Weights of a small mixture-of-experts language model, trained from scratch on English Wikipedia: 10 layers, 31.9M parameters.
Below are experts of layer 7 (counted from 0) of a mixture-of-experts language model. Rows are named router (the router's row for the expert), gate (a neuron's input weights, with its number), up (a neuron's input weights, with its number) and show model dimensions 0-191. Each number is 128 + 32 x the weight over its row's rms, rounded and kept within 0 to 255.
After each expert's rows: a language model's description of what the expert responds to. This comes from a sample of Wikipedia text that the model never trained on.

# expert 44
router [181 134 170  91  88 139 136 165 101 166 164 158  79 119 135  92 145 111 154 149 168 146  72 131 175 103 151 140 124 125 113  95 171  95 101 136 125 127 126  69 173 112  81 131  62 139 171 131  94 127 158 127 140  88 140 145 139 108 120 118 114  94  80 108 129 155 141 156 106 118 130 165 156  83 140  92 134  77 116  90 166 120 106 117 135  62  87 152 115 102 145  89 124 129  77 125 146 107 156  74  83 172 120 142 219 160 161 142 107 129  88 131  94 101 141 158 110  89 191 127 159 124 131 170 191 161  71 153 101 120 161  72 173 122 190 121 123  79 167  67  91 120 120 160 163 176 163 163 153 116 163 154 102  72 153 103 150 100 172 142 153 173  70 121 124 179 112 102 103  96  85 158 166 115 164  99 193  96 135 101 117 167 161 144  81 123 128 180  82 108 136 118]
gate2 [139 193 125 178  85 116 110  74  71 119  79 169 103 162 111  51 114  89 152 111 107  78  99 130 105 167 127 107 113 117  98  99 193 160 103 107 134  78 168 117 148 162 143 119  66 122 122 116 127 166 162 141 119 129 141 140 155 128 133 100 141 129 101 104 134  77 141 127 120 141 155 127 130 145 120 114 150  44 119 151 141 119 102  90 112  72 100 125  88  93 166 149 119  56 103 153 141 174 127  69  74 135 160 116 164 118 140 140 156  81 190  84 132 110  42 129 113 125 201 133 142  81 106 116 129 127 131 127  81 188  89 109 104 178  71 119 149 142 103  99 140 155 131 167 174 119 163 150 102 145  85 128 109 132 196  94 133  90  47  81 117 104 153 102 131 132 154 105  53 115 169 146 138 108  81 151 141 131 123  81 150  79 105 156 178 122 105 145 121 102 158 157]
up2 [ 77 101 134  99 133 106 177 149 134  88 162 114 134 124 164 131 164  98 168  84 154 101  60 177  89 104  83 130 217 116 115 193 188  55 147 111 129 141  98  82 131 118 117 100 168 166 110 121 118 147 124 106 120 139 168 137 131 123 105 114 131 114 119 147 130 160 122  75 122 115 168 152 173 135  88 173 115 144 136 167 146 122 128  71 147 133 124 173 189  41  84 138 100  89 173 143  57 137 116 129 119  74 170 108 141 120 182 117 162 188 125 166 139 108 114 128 113  94 131 132  92 137 103 155 123 181 178 153 113 114 163 106 103 101  77 100 116 184  79 152 157 123 121 168 186 120 160 117 149 115  68 130 131 126 110  59  97 191 105  87 123 136 103 161 142 144 141 128 169  95 116 106 105 163 137  89 106  82  94 124 142 155 145  81  92 139  91 121 177 149  71  82]
Pronouns and surnames starting a clause before its verb, such as he, she, who, It, and Steele was.

# expert 61
router [185 135 153  69 111 143 150 135 102 146 166 125 110 112 148 107 148 115 141 152 145 189 126 128 201 107 122 167 153 152  85  96 151  68  99 146 142 160 109  80 148  89  85 138  97 151 165 123 132  78 151 112 187  99 120 168 176 126 133 152 109 138  98 121 130 167 203 136 148 122 113 181 137  92  89  67  85  88 105 107 175 110  77  81 177  69  89 133 114 123 129  83 154 147 161 121 165 124 144  88 125 179 129 122 187 158 162 118 133 138  86 141 108  84 155 148  64  99 165 139 154 121 139 204 151 160 128 152 127  86 151 111 176 119 174  99 130 109 167 102  75 115 144 162 167 198 148 156 167 130 184 142  81 127 151 106 146 101 144 120 178 179 118 118 138 163 123 101 111 113  97 153 176 178 167 112 145  88 167 132 151 148 168 163  76 107 124 172  76 149 148  92]
gate1 [192 154 135  84 109 130 116 159  74  89 184 122 143 177 116 128 145 171  98 164 129 127 129 125 164 129 165 162 117 118  92 190 173 119 166  96 171 134 100  88 165  84 142 111 120 140 144  66 120 144 120 179 186 101 126 106  70  92 116  79 156 106 139 112  96 138 142 116  89 146 104 105 135 151 113 122 134  58 120  85 130 139 103 170 137 125 125  75 117 105 162  96 199 100 171 145 106 126 120  86 177 118  96 138 146 100 148 146 130  92 110 148 111  93 205 169 112 116 123 109 179 141 134 188 153 121 133 118  51 116 119 153 176 108  69 139  76 137 106 101 128 133 129 140 137 125 128 121  93  76 106  92  96 139 147 156 128 135 103 118 121 178 175 130 168 112  86  84  45 110 124 208 123 170 102 153  94 167  86 148  88 156 156  93 157  73  98 168 139 120 106 205]
up1 [180  99 114 130 124 169 127  98 122  75 154  71 160 167  69 120 159 193 123 189 118 144 176 145 171  96 138 156  86 117  59 153 153 119 143 165 126 123 148 102 123 105 199 166 142 170 136  66 128  88 189 112 134 104 139 117 122 145 116 115  59 125  83  57  91 117 132 163  43 101 109 159 117 171 100 129  78  86 124 124 127 147  98 162 179 128 105  81 165 129 166 133 105  83 118 200 160 127  81  80 136 118  92 150 120 149 134 107 147  74 142 166 114  63 109  94 135 161 152 122 174 109 127 151 129  96 162 128  71 133 115 138 127 103  88 147  96 148 116 100 113 188 128 172 103  90 156 124  99 109 111  73  87 173 117 164 161 110 120 146 136  80 106 136 152 112  85  93 101 120 116 114 125 199 118  95  99 131 122 140 144 102 177 166 182 115 181 124 109 150 146 114]
Capital letters and symbols inside codes, gene names, LaTeX and chess notation, such as WASHC3, CDHR3, ITU-T, _{.

# expert 45
router [141 124 114 111 103 144 179 144 146 173 151 149  70 110 141 114 181  97 163 172 159 141 110 105 166 135 110 168 100 116 115  84 160  97 109 154  78 145  84  85 143  82  74 164 131 119 148 117  93  80 166 157 120  87 152 151 157  77 105 158 163 110  57 102 198 127 173 164 151  97 117 149 141 113 138 110  97 102  58 127 123 141  80 105 153  81 100 131 154  82 109 117 172 150  80 147 136  74 133  93  76 203  78 143 166 119 146 112 113 111 107 139  98 115 147 154  88 118 150 112 136 103 130 161 175 159  79 195  87  90 159 110 134  92 178 123 178  77 163  97 135  99 138 147 115 138 124 148 165 155 178 142 143 114 105 117 169  87 164 142 176 132 115 158 171 170 118  82 116 126  54 131 151 142 148  62 143  96 177 155  86 168  91 184 113 113 122 142  86 134 165 122]
gate0 [151 138 124  70 137 203 153 142  77 100 139 116 128 207  78 130 160 136 159 144 141 139 139 145 152 127  87 112 165  76 169 127 152 135 132 172 140  87 113 104 144 164 119 131 132  61 151 102  82 157 142 122  94 139 129 100  97 123 132  96 155 121 123  95 152 128 122  55 144  90 101 133  93 112 123 102 194  65  95 104 139 132 110 124  95 157 145 170 186 175 105 101 140 157  90 157 118 148 111 132  89 139 121 167 136 119 134 115 117 173 104 159 109  28 169 143 137 153 131 164 165  97 205 160 144 143 104 143  74 155 108 126 155 130 192 119 165 140 181  96  94 123 143  99 168 125  55 100 126 166  76 136 110 213 189 111  78 112 114 130 181 168 129 138  59 118 147 143 116  86 103 170  77 124 125  97 141 161 143 128 117 128 121 164 114 125 106  71  70  94 139 115]
up0 [138 123 174  87 152  83 135 108 172 162 222  67 148  52 166  89 111  83 124 141 126 148 146 108 154 112 186 178 170 107 104 142 118 141  88 123 140 235 148  49 152 108  95 147 119 109 133 146 147 113 126 168 173 119  87 152 135 153 171 185  87 129 107 167  86 140 145 144 129 145 143  93 130 106 123 163 105 170 145 158 155  56 131 110 145 152 127 108 137 109  86 137  85 140 140  95 151 158 188 142 146 148 125 140 116 180 152 120 137 142  83 151 120 192  66  77  91 101  90 114  70 175  37 128 120 133 141 138 143 157 146 164 153 133 110 149 151  98 120 122 134 162 131  88 106 132 172 183 157 138  87 120 119  70 111 142 127 102 154 102 123 125 113 133 136 144  81 165 121 146 150 109 198 131 134 176 170 137  86 177  98 148 104 119  85 144 107 158 106 153 132  97]
Possessives and articles before career or music nouns in musician biographies, like his, the, solo, album, career, debut, guitar.

# expert 37
router [167 116 154 112 110 157 147 189 130 142 126 122  99 142 132  99 138 129 148 174 144 155 113 134 176 129  76 173 171 141 118  96 129  25 100 130 133 132  77  72 134 106  65 136  94  75 124 112 110  91 143  72 178  87  96 144 169 123 137 153 139 109  53 158 158 150 176 121 139  70 135 172 114 147 120 123 107 120 120  82 151  95  31 136 152  97 121 184 166 114  91  99  93 122  92 130 188 153 142  86 142 194 170 159 182 156 162 149  99 123 110 167 113  77 121 164  99 110 133  86 178 136 125 166 152 111  94 192 150 131 180 104 164 164 137 126 155  79 143 145 142 109 157 179 150 114 162 145 170 214 117 170  98 102 130 121 125 124 136 123 146 167 136 103 132 128 152 112  75  87  99 168 127 154 165  69 134  96 153 123 133 115  92 120 153 139  82 124 111 143 157  96]
gate0 [174 153  99 106  95 172 128 123 121 118 194 135 168 103 109 118  81 101 168  84 114 165  59 129 155 134 117 114  60 131  99 229 171 116 175 145  80 149 117  95 168 156 159  94 154 166 146 134  87 146 152 101 141 130 129 166 151  60 131  87 137 123 100 133 147 142  92 173  87 158 113  97 133 145 134  92 144 186 132 135  89 116  64 134 172 164 124 135 181 136  82 119 109 132 148  92 133  63 145 112  98  82 136 148 133 114 189  75 110  91 150 161 161 126 124 117  97 140 165 164 158 109  89 160 148 160 130 155  79  75 135 155 145 124  92 124  73  83 138 127 151 144 160 151 123 147  86 133 167 117  98 154 155 186 138 170 149 129 137 164 166  97 152  72 134 122 162 135  59  74 106 167 101 176 141  55  88 101 119 139 127  94 121 189 158 123  93 127 123  97 156 100]
up0 [164 118 173 139 160 198 112 154 105 135 109 123 142 126 153 141 136 109 105 156  80 171  42 134 183 110 161 150  92 101 126 168 202 136 147 113 118 135 132  99 109 137 118 178 114 151 162  80 143 156 131 130  98 111 112 124 157 174 158 102  28  84  59  96 176 117  94 179  66 144 130 118 166 137 130 170 137 144 167 158 153 151 173 143 164 125 109 135 144 128 114 171 148  96 151 154 150  99 152 102 137 153 108 140 105  86 104 186  77  88  89 123  86 162 143 111 145 129 111 149  92 101  97 129 167 181 140 122  34 129  95 208 107 117 147 106 137 183 160 157 171 177  95  92 133 127  74 158 158 185  79 128 121 124 175 118 160 150 180 137  73 171 100  93 135  99 148 161 114 136 147 118  92  76 154 122 146 168 162 112 169 124 102  97 117 127 134 150 142 139 119 139]
Short letter pieces inside names and rare words after a capital, such as ro, os, ol, as in Trolley, Veracruz, Rhenish.

# expert 35
router [146 107 164  57  89 153 148 151 121 166 182 158 117  91 170  80 171 109 164 111 163 165 120 116 160 108  75 142 132 118  77  81 143  66  92 174  99 153  81 109 136  78 114 134 121 104 161 148 138  56 153  99 129 123 130 128 129 130 116 156 133  77  97 110 147 151 149 171 158  70  93 171 158  84 108  83  79  89 106 112 194 112 102 106 118  98  85 160 143  82 107 106 164 172 111 102 147  89 149  87 115 129 130 159 200 166 181 130  82 159  97 165  82  94 136 153  78  56 138 126 120 107 145 156 127 154 124 188  93 106 140 125 154 123 169  93 143  77 169 119 101 125 179 106 164 170 159 172 137 180 171 167  86 125 109 113 142  83 149 121 135 175  84 114 143 155 119 121 106 108 109 126 183 165 186  98 141 126 120 116 117 171 126 176  98 100  96 128 115 123 153  83]
gate4 [ 94 140 111 154  91 124 144  68 111 122 192 120  85 158 132 141  92  55 137  96 115 126 126 113  65 127 102 143 140 155 105 151 180 159 121 142 124  98 153 147 187 119  50 145  81  95  84 107 148 158 150 120 113 191 102 178 145 128 124 161  87  95 114 118 161 129 134  87  77 140 103 149  67  98 185 168 136 108 145 116 160 101 162 133 181 159 181 147 154 150 162 118  95  95 142 143  85  92 116 127  62 111 177 100  94 117 119 145 182 110 187  93 166 128 135 140 125 131 106 161  88 131 150 106 115  90 122 101 198 173 116 156 115 116  65  98 171 185 184 127 142 132 176 121  98 122 184  97  74 129  71  99 210  94 144 116 136 104 139  84  92 132 155 108 111 156  95  90 120 144 122 122 124 122  92 177 148 132 113 136  92  68 170 159 120 143 130  71 125 106  98 104]
up4 [139 166  95 159  78 159 137 149 151 150 203 158 102 106 148 105  76 121 139 134 108  66  91 148 156 127 159 121  91 130 101 160 103  69  54 177 126 106 109  84 119 122 101 111  85 134 100 140 115 114 200 133 158 161  91 187  91  93  96 124 108 142 118 110 110 163 136 131 128 132 132 204 125  94 195 117 143  98 178 159 190  97 136 109 156 134 196 122 151 169 127 106 132 135 179 125 114 123 136  80 123 135  79 138 139  77 152 121 109 105 151 122 166 175 147 114 136  65 125  99 143 119 162 173 147 159  89 161 143 170 169 121 102  77  78  25 143 171 162 107 101  90 169 128 121 163 130 117 113 143 115 199 121 130 158 124 137 127 156 138 122 104 147 119 199 147 106  27 100 137 128 126 110 121 152 139 115 139 126 182 104 109 156 152  88 138 149 115 135 114  56 133]
Line-start dashes in infobox field lists, table pipe separators, heading equals signs, and the, such as - Status:, | Greene County.

# expert 34
router [186 144 160  88  94 158 132 173 100 167 155 140  92 113 116  75 153  87 138 154 167 186 103 140 157 142 135 167 153 131  84  68 143  90  90 127 140 143 140 109 162 100  98 151 101 114 168 146 105 125 155 150 152  68 111 155 167 113 144 136 132  99 109 129 141 171 150 163 146 138 114 174 170 118 115  78  81  89 116  71 156  90  79 133 115  69  95 142 119 112 114  93 121 134 112 120 142 102 172 110  80 171 138 156 170 145 153 127 107 140  85 130 105  73 149 144  80  91 141  94 173 106 123 168 154 183  66 146 145 109 157  59 185 101 180 108 133  73 148 101  98 104 161 128 167 182 169 159 161 157 149 162  99 102 144  89 156  88 185 138 175 164  95 140 112 170 121 132  85  92  97 144 161 113 194  94 154  68 165 105 151 156 130 144  82  96 140 159  68  91 140  88]
gate0 [140 121  84 119  93 144 144 104 110 109 141 131 206 120 111 128 163 103 185 170 133 169  90 150  60  49 171 132 138 100  96 165 103 106 110 110  95 131 142  94  98 128  57 168 138  99 141 138 201  89 168 145  87 148 108 135 167 126 119 200 168 112 130  94 136 180 158 206 146 138 113 134 108 116  71  88 151  99 134 151 130 119 118 145 102 136 104  78 131  98 155 104 192 168 101 147  91 163 149 126  81 141 128 134 156 131 150 144 141  70 101 161  68  63 100 126  97 117 138 104 131 179 131  96 137 127  83 106  84 139 105 140 110 147 129 159  74  94 113 100 166 134 200 186 147 132 206 151 159 171 153  51 181 105  80 177 133 171 165 126 108 128 121 145 128 129 146 113 160 117 108 104 142 101 113 115 147 121  97  93 159 181 142 118 170 132 117 110  87 144  97 147]
up0 [184  82 191 131 152 104 128 117 148 207 118 170 108 141 159 131 138 108 133 157 136 120 159 105 172 156 117  88 147 175 136  94 167 119 139 165 107 120 113  75 143  95 137 117 154 162 103 193 111 140 119  97 112  97 169 177 102 121  60  84 107 144 136 144 108  63 169 111 121 122  82 125 168 112 139 159 143 162 149 139 116  81 134  94 156  75 152 133 129 123 113 160 151  99 173 101 150  94 141 141 134 142  99 154 139 152  88  92 141 178 127 148 161 223 202 174 109 113  91 157 145 106 199 149 122 146 164 150 132 167 128  75 146 125 118  40 178 152 149 158  82 166  53 117 133 167 115 148 124 139 125 159  80  93 124  98 106  89 150 146 167 187  91 142 125 166 113 145 136 143  96 193 115 188 110 117 133 137 113 118  66 116 182  96  76 124 133 132 168 118 134  94]
Final word pieces completing proper names and foreign or Latin words, e.g. -ham in Rotherham, -ia, -ene, -ville, -ev.

# expert 62
router [171 100 124 120 120 180 171 132  97 159 148 158  78 102 112 112 160  79 158 147 150 132  95 140 107 121  95 160 116 128  53  90 130 116  99 141 140 108 126  82 105  96  23 160 101  85 132 153 139  89 174 145 157 116 144 167 174 112 141 142 146 107  91  81 184 147 149 142 145 128 122 183 166 145 109  74 102  80 108 140 169 105  68 141 121 108 105 125 107  88 116 110 134 155 109 154 122 102 152 113  77 187 161 154 247 153 191 142 112 135  96 108  91  98 140 155  64  98 168 105 177 111 144 164 117 118  90 166 109 142 153 140 119 103 157 102 160 147 138 128 104 103 172 160 110 190 191 149 156 167 188 145 131  74 151 156 173 154 141 117 133 154 137 112 145 183 127 110  79 132 169 133 144 159 152 105 148  77 141 106 133 129 159  97 138 151  71 172  86 144 145 106]
gate5 [141 106 153  85 124 145 140 146 135 142 132 188 209  98 136 151 136 153 102 200 165 127 173  91 131 105 135 166 124 156 169 164  93 116 122 150  74 115 104 140 136 143 136  81  90 127 196 147  98 112 150 103 139  65 197  79  92 206 107 147 170  91 124  86 115 102 164 124 137 162 116 116 125 134  54 148 141  96 156 141 167 128 115  74 108 137 163 104 114  78 173 142 177 102 156 155  95  91 113 155  76 129 140 171 189 129 108 123  83 182 134 156 138 120 112 162  85  69 121 106 108 100 112 110 175 121 123 182 139  96  87  61 142 126 155 115 178 143 160  83 135 126 130  94 159 176  76 167 134 125 126 126  66  81 118 167  83 132  74 128 133 146 129 163 135 151 122 104 168 108 155 200 105 155 164 135 119  82 136 154 127 120  88 133 139  97 104 118 126  65 178 122]
up5 [164 176 101 180 113  92 103 105 107 142 124  57 101 179 112 163  98 129 146 127  86 164  80 156 101 109  94 116 121 107 123  84 185 135 132 123 181 165 160 173 117 113 128 150 113 150  98 108 166 164  79 153 108 161 123 161 152  72 118  64 143 233 108 111 137 129 144 140  97 112 126 150 120 102 136 151 140 113 115  86 125  88 150 125 120 100 111 115 147 137 117 101  78 231 112  97 121 182 119 124 154 108 101 106 102 116 103 155 130 138  97 138 139 105 122 170 188 117 167 112 174 111 140 116 124 134 156  81 185 183 116 193 144 123 118 156  77  83 141 177 117 131 144 208 109 109 137 143 138 129 115  87 102 192 133  63 179  77 139 173 114 162 105 150 139 147 134 129  55  83  92 114 134 111  85 188 109 165  71 165 133 140 164 104 127 123 139 133 136 100  69 130]
Numbers, parentheses and city or state names in sports schedules and records, like Tucson, AZ, 8–2 (3–0).

# expert 26
router [168 124 146  92  91 184 176 164 144 154 120 194  76  90 176 104 157 121 159 135 143 173 105 110 173 144 122 137 125 120  93  83 150 123  93 161 141 157 100  81 158  79  88 164 114  95 162 182  97 117 161  94 176  55 145 156 132 123  95 106 142  59  95  90 164 170 140 159 139 110  90 180 130 109  83 101 110  69 108 144 180 106  60 141 107  84  68 172 136 126 115  86 148 148 125 122 144 113 126  95  93 132 137 128 165 138 177 100  99 146  61 136 101  75 179 144 109 105 117 151 163 129 145 167 145 144 105 136 100 111 145 110 169 108 183  81 154 135 154 134 114 132 180 116 136 155 148 178 148 160 176 188 110 105 152 112 177  71  99 129 165 101 106 109 155 159 100  80  86 117 137 143 162 160 161  93 122  96 157 118  89 147  92 160 133 132  85 127  80  96 165  82]
gate0 [130  66 125 142 133 131  85 123 131  83 114 209 137 101  99 106 139 121 185 134  53 121 131  82 154 128 112 105 125 144  75 177 102  83 153  92 136  85 158 160  80 172 150 173 106  52  76 142 157  77  97 146  92 105 122 103 119  89 194 172  99 126 126 108 142  94 185 177 111 152 139 146 153 148 147 145 156 118  89 117 115 113 157 172  88 123 136 179 119 113 163 105 154  97 144 207 175 158 117 158 132 122 108 125 158 115 111 144  52 129  72 135 151  71 100 178 131 120 119 143 180 111 124 133 134 111 132 123 147 109 138 111 161 152 145 141 129 154  90 127 118 113 117 114 139 100  99 113  60 141 129 168  63 135  92 223 165 148 141 151 182 109 116 125 162 114 178 104 112 107 154 149 135 144 180 141 144 133 156 133  46  86 135  90 102 150 160  86 111  74 171 143]
up0 [126 177 140 145 149 167 129 164 104 134 123 123  88 143 148 159 178 155 108 117 137 174 184 137 129  76 130  98  57  85 120 128 103 140  96 127  95 112 169 169 145 167  89  85 158 112 146 116  36 105 118 149 217 138 103 132 131 168 116 139 155 126  96 174 127 142  98  73 111 144  94 108 178 129 126 122 101  29  91 130 141 147 123 125  99 134  88 131  75 112 103 174  74 128 106 111 133 104 106 133  97 101 148 146 127 114 184 116  98 155 141 137 142 141 123  87 115 134  97 142 176 103 190 107 115  74 124  88 118 122 133 156 184  96 190 100 151 102 135 131 174  99 101 133  85 142  68 119 144  96 151 186 101 137 157 119 128 186 141 105  57 162 158 193  97 136  85 141 112 107 161 131 170 148 128  69 144 136 157 156 214 173 109 190 152 138 146 108 146 162 146 133]
Prepositions opening a phrase after verbs or nouns, such as served on, held on, in Alsace, during, between, after.

# expert 7
router [136 137 143  75  92 147 186 167 120 144 150 184 100  94 148 119 129 120 140 159 162 156  70 149 147 117 120 130 141 154  83  73 154  96  81 144 125 111  68 110 151 108  75 122 127 110 162 160  77  85 123 121 142  83  81 133 161 104  99 141 138  83  94 146 160 177 148 183 136 101 128 158 147 128 115  95 109  83  96 135 141 109  54  72 185  59 115 149 133  54  59 123 134 139 127 101 144 104 148 119 114 138 129 143 219 160 149 150  88 135 108 117  97  88 164 150 112  52 158 126 134 134 158 167 116 197 116 151 116 136 138 110 151 136 127  84 153 111 146  76 140 139 179 128 128 161 170 158 146 164 163 154 118 144 106 105 147 116 150 139 178 160  44 134 157 170 106 114 142  82  69 141 172 123 168  95 177 123 160 139 139 169  83 156  88 132 111 127  50 126 124  98]
gate2 [127 105  93 105 203  98  75 131 125  99 153 138 191 140 115 125 159 137 153 166 126 146 152 114 166 117 188  89  86 117 151 123 134 133 139  87 103 126 181  96 157 156 169 135 140  84 132 127 153 143  91 157 117 110  78  72  71 105  93 123 101 146 116 140 102 151 134  98 152 111 113 101  72 109 138 148 171 102 152 141  90 157 166  97 189  71 128 165 148  97 133 168 136 114 167  85  94 187 151 115 102 103 144 119 106 128 119 107 159 116 135 113 177  97 124 113  77 150 105 146 152  92 130  97 127 153 159 136 200  93 116 147 197 152 147 138 167 185  95  96 132 161  87 125 156  82 120 101  57  69 100 122  63  89  70 148 112  48 166  90 153 111 141  53 110 120  87 154 172 118 101  68 110 104  98 152 131 140 144 149 146  98 108 116 100  93 191 100  83  96 151 107]
up2 [159 118 131 129  63 129 157 169 156 122 149 155 162 104 150 115 112 149  75 152 155 184  84  75  96 115 130 162 129  77  99 179 219 142 116 174 127 172 118 115  83 119 111 129 139 103 193 128 141 100 116 185 107 142 123 160 109 124 155  74 126 120  89 104 152 149 184 116 157 115 130 104 128 120  63 181 108 100  95 129 129 148 157 108  62 178 142 127 135 127 104  88 147 132 133 154 122 160 108 120  81 122  93 181 153 142 141 132 113 174 124 173 173 160 102 137 139 108 114  51 139 103  94 163 141 183 136 175 125 115 113 120 132 114 124 138 235 116 135 111 105 104 178 116 145 149 126 112 150 144 150 133  84 102 232  52 167 118  88 172 147  93  83 199 159  98 101  91 119 111 161 131 133  83 173 108 159 114  89 140 117 138 105 118 110 135 117 136 103  78 172 155]
Line breaks ending table rows or infobox list items, plus table separator rows and column headers such as Rank, Species, Notes.

# expert 40
router [173 104 103  89 101 137 142 110 118 180 160 169 112 109 171 130 156  82 155 151 190 150 113  89 184 129 126 155 152 104  88  34 162  85 147 150 135 106  83 112 178 109  74 172 114 146 168 157 114 124 156 120 139  79 117 174 180 109  91 123  92 124  92 133 145 114 161 165 169 123 117 161 166  97 157  74 109  66  87 130 169  86  94 107 145  69  99 146 127  79 112 116 133 139 113  95 143 116 148 107  70 195 134 140 177 188 158  86 108 178 129 137 109 128 151 140 102  83 151 153 114 121 152 168 128 148 121 144 120 148 131 131 172 126 173 100 127  85 126  89  76 111 124 145 161 211 174 135 128 141 161 151 119 111 116  88 155 106 184 129 170 196  76 125 119 174  86 109 137 102  80 139 162 156 129 105 143  74 138  93 114 167 142 163 131 145 169 126  84  95 161  82]
gate1 [123 112 116 121 137 110 126  94 115 131 144  64 166 117 127 158 150  71  87 218 154 107 196 104 118  43 131 116 152  95  63 124  82 160 112 139  70 107 162 151 123  78 165  75 122  77 148 135 176 125  93 128 128  93 138 176 155 184  95 102  66 175 135 118 130 143 121  80 230 126  75 122 155  89 123 157 127 140 141 143 124 152 134 192  96 142 154 107 105 139  80 125 140 183 159  88 154 141 164 164  87 107 125  82 145 168 118 145 147 108 103 152  86  69 179 106 129 144 155 137 147  90 140 131  72 169 142 105 148 202 161 107  74 124 110 139 132 175 179 125  98  94 157 169 104 129 150 134 148 151 155 118 167 149 132 129 105 135 111 146 124  88 140 134 161 168 116 126 116 119 134 105 173 108  81 121 122 113  90 107 119 160 175  68 158 125  98 120 198 122 134 139]
up1 [157 183 112 114 104  67 137  62 149 142  94  96 162 113 120 171 139  79  98 175 140 111 166 145 155 110 151 165 161 145 101  89 117 130 176 109 112 123  87 147 148 138  99 144  96 150 171 128  99 152 166 166  83 119 134 134 147  97 167 104 141 174 131 107 179  61 114 104 120  61  99 129 149 177 110 137 186 131 145 143 143 144 102 134 141  84 136 160 132 138 101 107  83 140 187 149 143 159 138 173  70  82 130 106 104 104  96 123 108 187 186  87 113 169 150 180 120  92  60 169 153 144 223 133 119 138 162 142  94 185 107 157 155 108 138 148 100 154 108 175  51 138 126 136 166 198 181 131 132  67 101 113 154 118 115 108 128 120  75 141 105 107  47 162 121 139  96 129 118 120  96 160 120 158  79 162 123 104  96  72 134 168 172 125 116 109 137 135 158 125 167 120]
First word or word piece of a new sentence or table cell, such as The, This, There, Additionally, Another, Each.

# expert 22
router [169 145 172  82  95 140 150 149 143 183 170 151 108 109 164 112 147  80 159 164 143 147 119 116 141 109  97 169 119 137  90  94 171  79 125 153 152 171  93 105 129 107  96 152  96 127 143 164  80 105 157 117 145 112 125 151 155  94 108 130 164 154  71 122 137 157 171 102 149 118  99 119 138 122 131 120 142  87 100 121 183 103  74  74 180  98  48 142 117 100 119 104 121 133  93 102 147 134 169  96 106 148  69 146 227 169 153 115 136 151  74 113 134 100 145 197  96 106 166 101 145 150 151 197 134 181 125 150 122 107 129  63 190 117 161 139 128  85 150 109 120  94 171 140 133 158 147 166 173 118 141 179  98 119 140 101 161 132 190 114 181 151  74 123 131 178  89 138  71  74  97 167 189 153 166 113 181 118 156 149 132 147 151 151  93 107  65 135 110 101 161 106]
gate0 [117 159 176 172 128 119 114 173 118 119 112 153 147 132 110 132 118  89  93 218 140 147  85 157 119 148 171 143  47 147 133 140  83 175 130  96 146 112 106 140 124 145 132 120 181 127  56 154  68 146 145 163  78 111 130 154 164 113 163 134 164 118 130  92 102 158 135 145  18 126 101 119  96 172 142 139  78 106 128 227 109  95 133 122 142 132 147 152 124 119 101 176 101 136 134 101 125 202 165 142  87 204 157  89 134 154 106 120 179 127 131  94 126 157  87  98  97 152 129 143 124 144 135 119 109 210 147 123 147 128  71 174  90  85 138 133 107 187 104 102 167 145 157 104 138 124 181 162 144 160 103 113 151 163 122 154 127 171  90 145 141 130 148 120 111 169 162  90 110 143 139 119 108 162 133 138 135 112 227 123 124  87 125 134 142 212 116 170 124 123 153  94]
up0 [129 124 158 154 138 155 142 190 171 156 169 121 156  86 182  41 157 145  99 155  99 140 118 174 128  38 173 108 113 141 155 106  83 166  99  85  88 146 106 139  58 112 131 127 165 150 123  95  11 122 101 117 122  99 114  90 128 114 191  86 122  94 108 118 123 149  81 174 184 160 115 168  70 133  97 175 121  94 125 128 126  72 145 139  85 166 161 149 151  74  96 172 122 125 142 155 113 150 155  93 128 154 153 131 136  95 118 166 169 127 112 141 130 142 132 148  92  81 130 209 142 105  79  82 115 122 123  94 150  84 153 124  94 161 114 100 149  91 148 147 111 182 152  78 140 158 154 132 166 109 109 144 118 118 130 153 110 129 164 101 123 100 126 141 148  95 219 119 125  95 108 172 130 141 123 125 106 189 169 148  73 155 150 153  80 146 115 106 129 117 134 155]
Table pipes closing a row before a line break, and periods or section == marks ending a line, e.g. Built in 1661.

# expert 43
router [189  91 159  92 105 131 162 140 124 160 145 180 101 123 144 132 121  99 159 151 123 154  82 104 151 125  83 165 126 109 137  78 153 101  74 154 143 134 116 122 149 113  85 176 118 144 124 142 109 117 174 123 143 137 129 192 155 140  86 119 115  88  81 128 120 180 177 136 155 126  80 166 150  66 116 103 130  95 107  91 184 108  71  78 135  45 119 179 138 138  96 105 112 165 107 119 156 137 179 129 151 157 153 152 226 168 172 130 134 169  76 157 104 121 161 158 115  90 145 145 190 106 148 194 115 128  92 135 118 114 147 140 155  98 123  98 154 115 158  83 100 133 193 183 164 153 177 154 150 166 163 141 123 103 154 112 132  85 185 144 179 184  90 114 140 146  92  47  82  84 119 127 170 112 160 109 154 120 108 143 103 157 160 162  81 117 137 122  83 132 149  92]
gate2 [150 125 170 104 110 149  84 129 103 124 118 184 133 132 143 142 169 165 121 126 108 136  59  98 130 144 133 146 109 100 108 160 122 177  84  57  80 114 157 104 109 116 132 160 136 150 132  97 119  98  63  81 180 154 144 156  85 113 158 142  70 102 170 155 118 117 158 137 150  90 120 154 131 106 193 137 124  76 125 117 117  77 136  97  98 142 142 120 113  98 172 108 113 155 130 192 156  96 122 103 139 129  97  82 170 160  87  73 121 147 161 136 182 148 116 182  86 144 108 173 143 110 192 112 153  83 145 205 132  77 125 145 135 115 115  77  86 175 156 108 126 134  99 169 135 142 148 140 123  96  99 128 141  72 122 140 157 105 124 137 143  90 169  82 129 110 222 201 152 160  85 120 161 192 115 102 102 135 185 123  81 149 140 102  88  95 140 167  97 157  49 158]
up2 [154 144 161 105 104 120  97 101  98 126 101 140 127 113 164 122 151 127 140 117 198 143 124  92 180 130 148 215 155 142 106 136 170 123 100 138 104 177 136 119 157 136 109 158 132 184 167  99 145 171 144 118 132 102 105 168 116  98 133 151 123 121 103 160 122 131 199  92  97  61 126 118 122 112  93 112  71 110  76  91 154 132 105 101 217 101 128 184 190 138 118 140 131 110 146 153 169 137 132 112 127 132  86  74  97 160 103  41 126 169 108 100 124  91 140 189  53 119  85 118 124 125 157 211 142 154 168 172 156 160 144 139 135 122 120  57 151 105 105  63  80 112 156 138 147 135 183 119 116 101 167 198 112  80 152  95 143 119 122 128 101 176  91  56 151 120 145  64 144 141 115 178 160 128 135 159 121 148 149 119 123 120 134 182 124 173 118 116 139 118  96  80]
Paragraph breaks and == heading markers between sections, plus title = markers and breaks after infobox or entry lines.